Experts of a small language model.
Size: 12 layers, width 384, vocabulary 8192, 53.6M parameters.
Below are experts of layer 4 (counted from 0) of a mixture-of-experts language model. Rows are named router (the router's row for the expert) and show model dimensions 144-191. Each number is 500 + 50 x the weight over its row's rms, rounded and kept within 0 to 999. Numbers have three digits each.
After each expert's rows: a language model's description of what the expert responds to; "gets" lists some tokens that make up at least twice as much of what it gets as of all text. This comes from a sample of Wikipedia text that the model never trained on. Tokens count by the router's weight.

# expert 2
router:486574479525441488568517564562444432450551483488510525401472438436519601508488451468488389534530552396488477437455474450474474464547609430526486
What it handles: Adjectives and quantifiers. Descriptive adjectives and quantifier words after articles or prepositions, such as a, new, known, several, popular, small.
gets: " a", " an", " other", "al", " new", "able"

# expert 0
router:554591477620540564454392478489477569463474486560480442576430491539400553436496500479574570503418545553514469542369487531569549569537575561591528
What it handles: Table cells and definitions. Separators in tables and glossary lists, mainly pipes after a cell value, equals signs in abbreviation keys, colons, as in "RSCH =", "Turkey |".
gets: " |", ".", ":", ",", " =", ";"

# expert 14
router:591541559439575552456426498440437520457443457525572557488489595472456465570401458517521498433450536605586524483491456500470486570503579523603498
What it handles: Capitalized word openings. Capitalized first pieces of names and terms, often in taxonomy text, such as The-raphosidae, Bo-livia, Le, Ja, Mal.
gets: " The", " the", " E", " A", " Re", " G"

# expert 3
router:574551469440498514511565556504602486457478459470453460527488494559531409521514645392550437447435495570520549518476433531502491584554378459480414
What it handles: Word starts, plural s. Second letters of capitalized words (E-s-timates, W-eb-site), plural or possessive s endings (wars, Meeks), and sentence-opening pronouns like His, She, It.
gets: "s", "ly", "y", "===", "en", "t"

# expert 18
router:507559506477473508400409426488482475547531485526480537576545431438442578482490457524466491542411573523485529464506523471492537577508543500431458
What it handles: Conjunctions and commas. Commas, and, or, but, while and list hyphens joining items, plus equals signs at the start of headings.
gets: ",", " and", "-", "=", " to", "|"

# expert 21
router:482572548507457434530537588560536498501472536603480555506502478548494531501422461404494501446427442487516514527471551463496590529473473490451527
What it handles: Spaces and parentheses. Bare spaces before numbers and open parentheses after the, plus nouns right after the, such as the (now demolished), River, source, time.
gets: " ", " (", " \"", " time", " first", " con"

# expert 23
router:430546412566478597515408563486451520554550520569489473496578595543435519443514436452413527591499484628504418517536443524557480519461534512585472
What it handles: Colons, bars, copulas. Field-ending colons in infobox lists (Breeder:, Manager:), table bars and line breaks, and copulas is, was, are, were.
gets: ":", " |", "\n", " was", " is", " are"

# expert 5
router:458424543541525583468454500555516483543540566524471443471597393441530464543530385586465384465518496476532487557489474423542450455451589396496484
What it handles: Prepositions before objects. Prepositions such as of, in, at, on, during, for, mostly before the, a place or a year, like in 2023, at Richmond.
gets: " of", " in", "2", " at", " on", "0"

# expert 17
router:525467584473441544400422446448505424529499491462460461486502483556590439476523503542441415480519452471493563449495468424544493519545539479493564
What it handles: Units after numbers. Tokens right after numbers in statistics and tables: of, %, days, km, table bars, -ed in grossed, final year digits.
gets: " of", " |", "ed", " in", "%", ";"

# expert 4
router:521584524504456523447415457476451569436564598607552471560577524486528530480490427538483488468473489522530503458442557509512482497503517525576539
What it handles: Sentence and section ends. Sentence-final periods, line breaks, heading markers and table divider rows, e.g. "United States.", "== Description", "|---|---|".
gets: ".", "\n", "==", ").", " ==", "==="

# expert 7
router:543517514555485545501461534480559496641602576473553593439512445471457556432451471481467445415489425550562452516464544509484399548475502425484397
What it handles: Verbs and clause connectors. Auxiliaries and function words inside narrative sentences, such as was, had, has, with, also, after, would later, due to.
gets: " to", " was", " with", " is", " by", " as"

# expert 13
router:473393509523549509501528569465437528594537502527477473497539547473465614416574441516465520620553459500510481581575480468497474427538566558475492
What it handles: Digits in dates, numbers. Individual digits inside years, dates and money figures (18-4-3, 2-0-11), month names, and middle pieces of words like con-cu-binage, con-vo-y.
gets: "2", "1", "9", "0", "8", "4"

# expert 12
router:520545548423505441553460490528519488444420492458613473516523578538478385443469502579439560515506533444466500550527511510494548510417466559545595
What it handles: Ends of place names. Closing pieces of proper names and parentheses, such as York, Texas, -shire, Street, County, and ")" after Incumbent or Billboard.
gets: ")", "\"", "ley", "'", "ton", "son"

# expert 22
router:587528549403411428452413471431450413509479529488532496540522545508471485475460481495538562473503528514469531566425462484517575441582488502471590
What it handles: Sports scores and records. Digits and words in sports results and stats, such as "6–6 record", lost, debut, minutes, goal times like 81'.
gets: "1", "–", "'", "0", " record", "9"

# expert 16
router:563460469469492550412549545511597543514485448599478480542537464532512537505417555476509402512445402472590537457460573435457487560499488471470493
What it handles: Articles and row starts. Determiners like the, its, his, her beginning noun phrases, and pipes or line breaks opening table rows and paragraphs.
gets: " the", "|", "\n", " The", " his", "The"

# expert 20
router:502453493503400480544438517543527551591582544498481526455545451460487518458430647421562499503571532449526463446480602507526507464558561548441476
What it handles: Inflectional suffixes. Verb and plural endings such as -s, -ed, -es, -ing, -ation, and common verbs like held, served, played, died.
gets: "s", "ed", "es", "ing", "ers", "ation"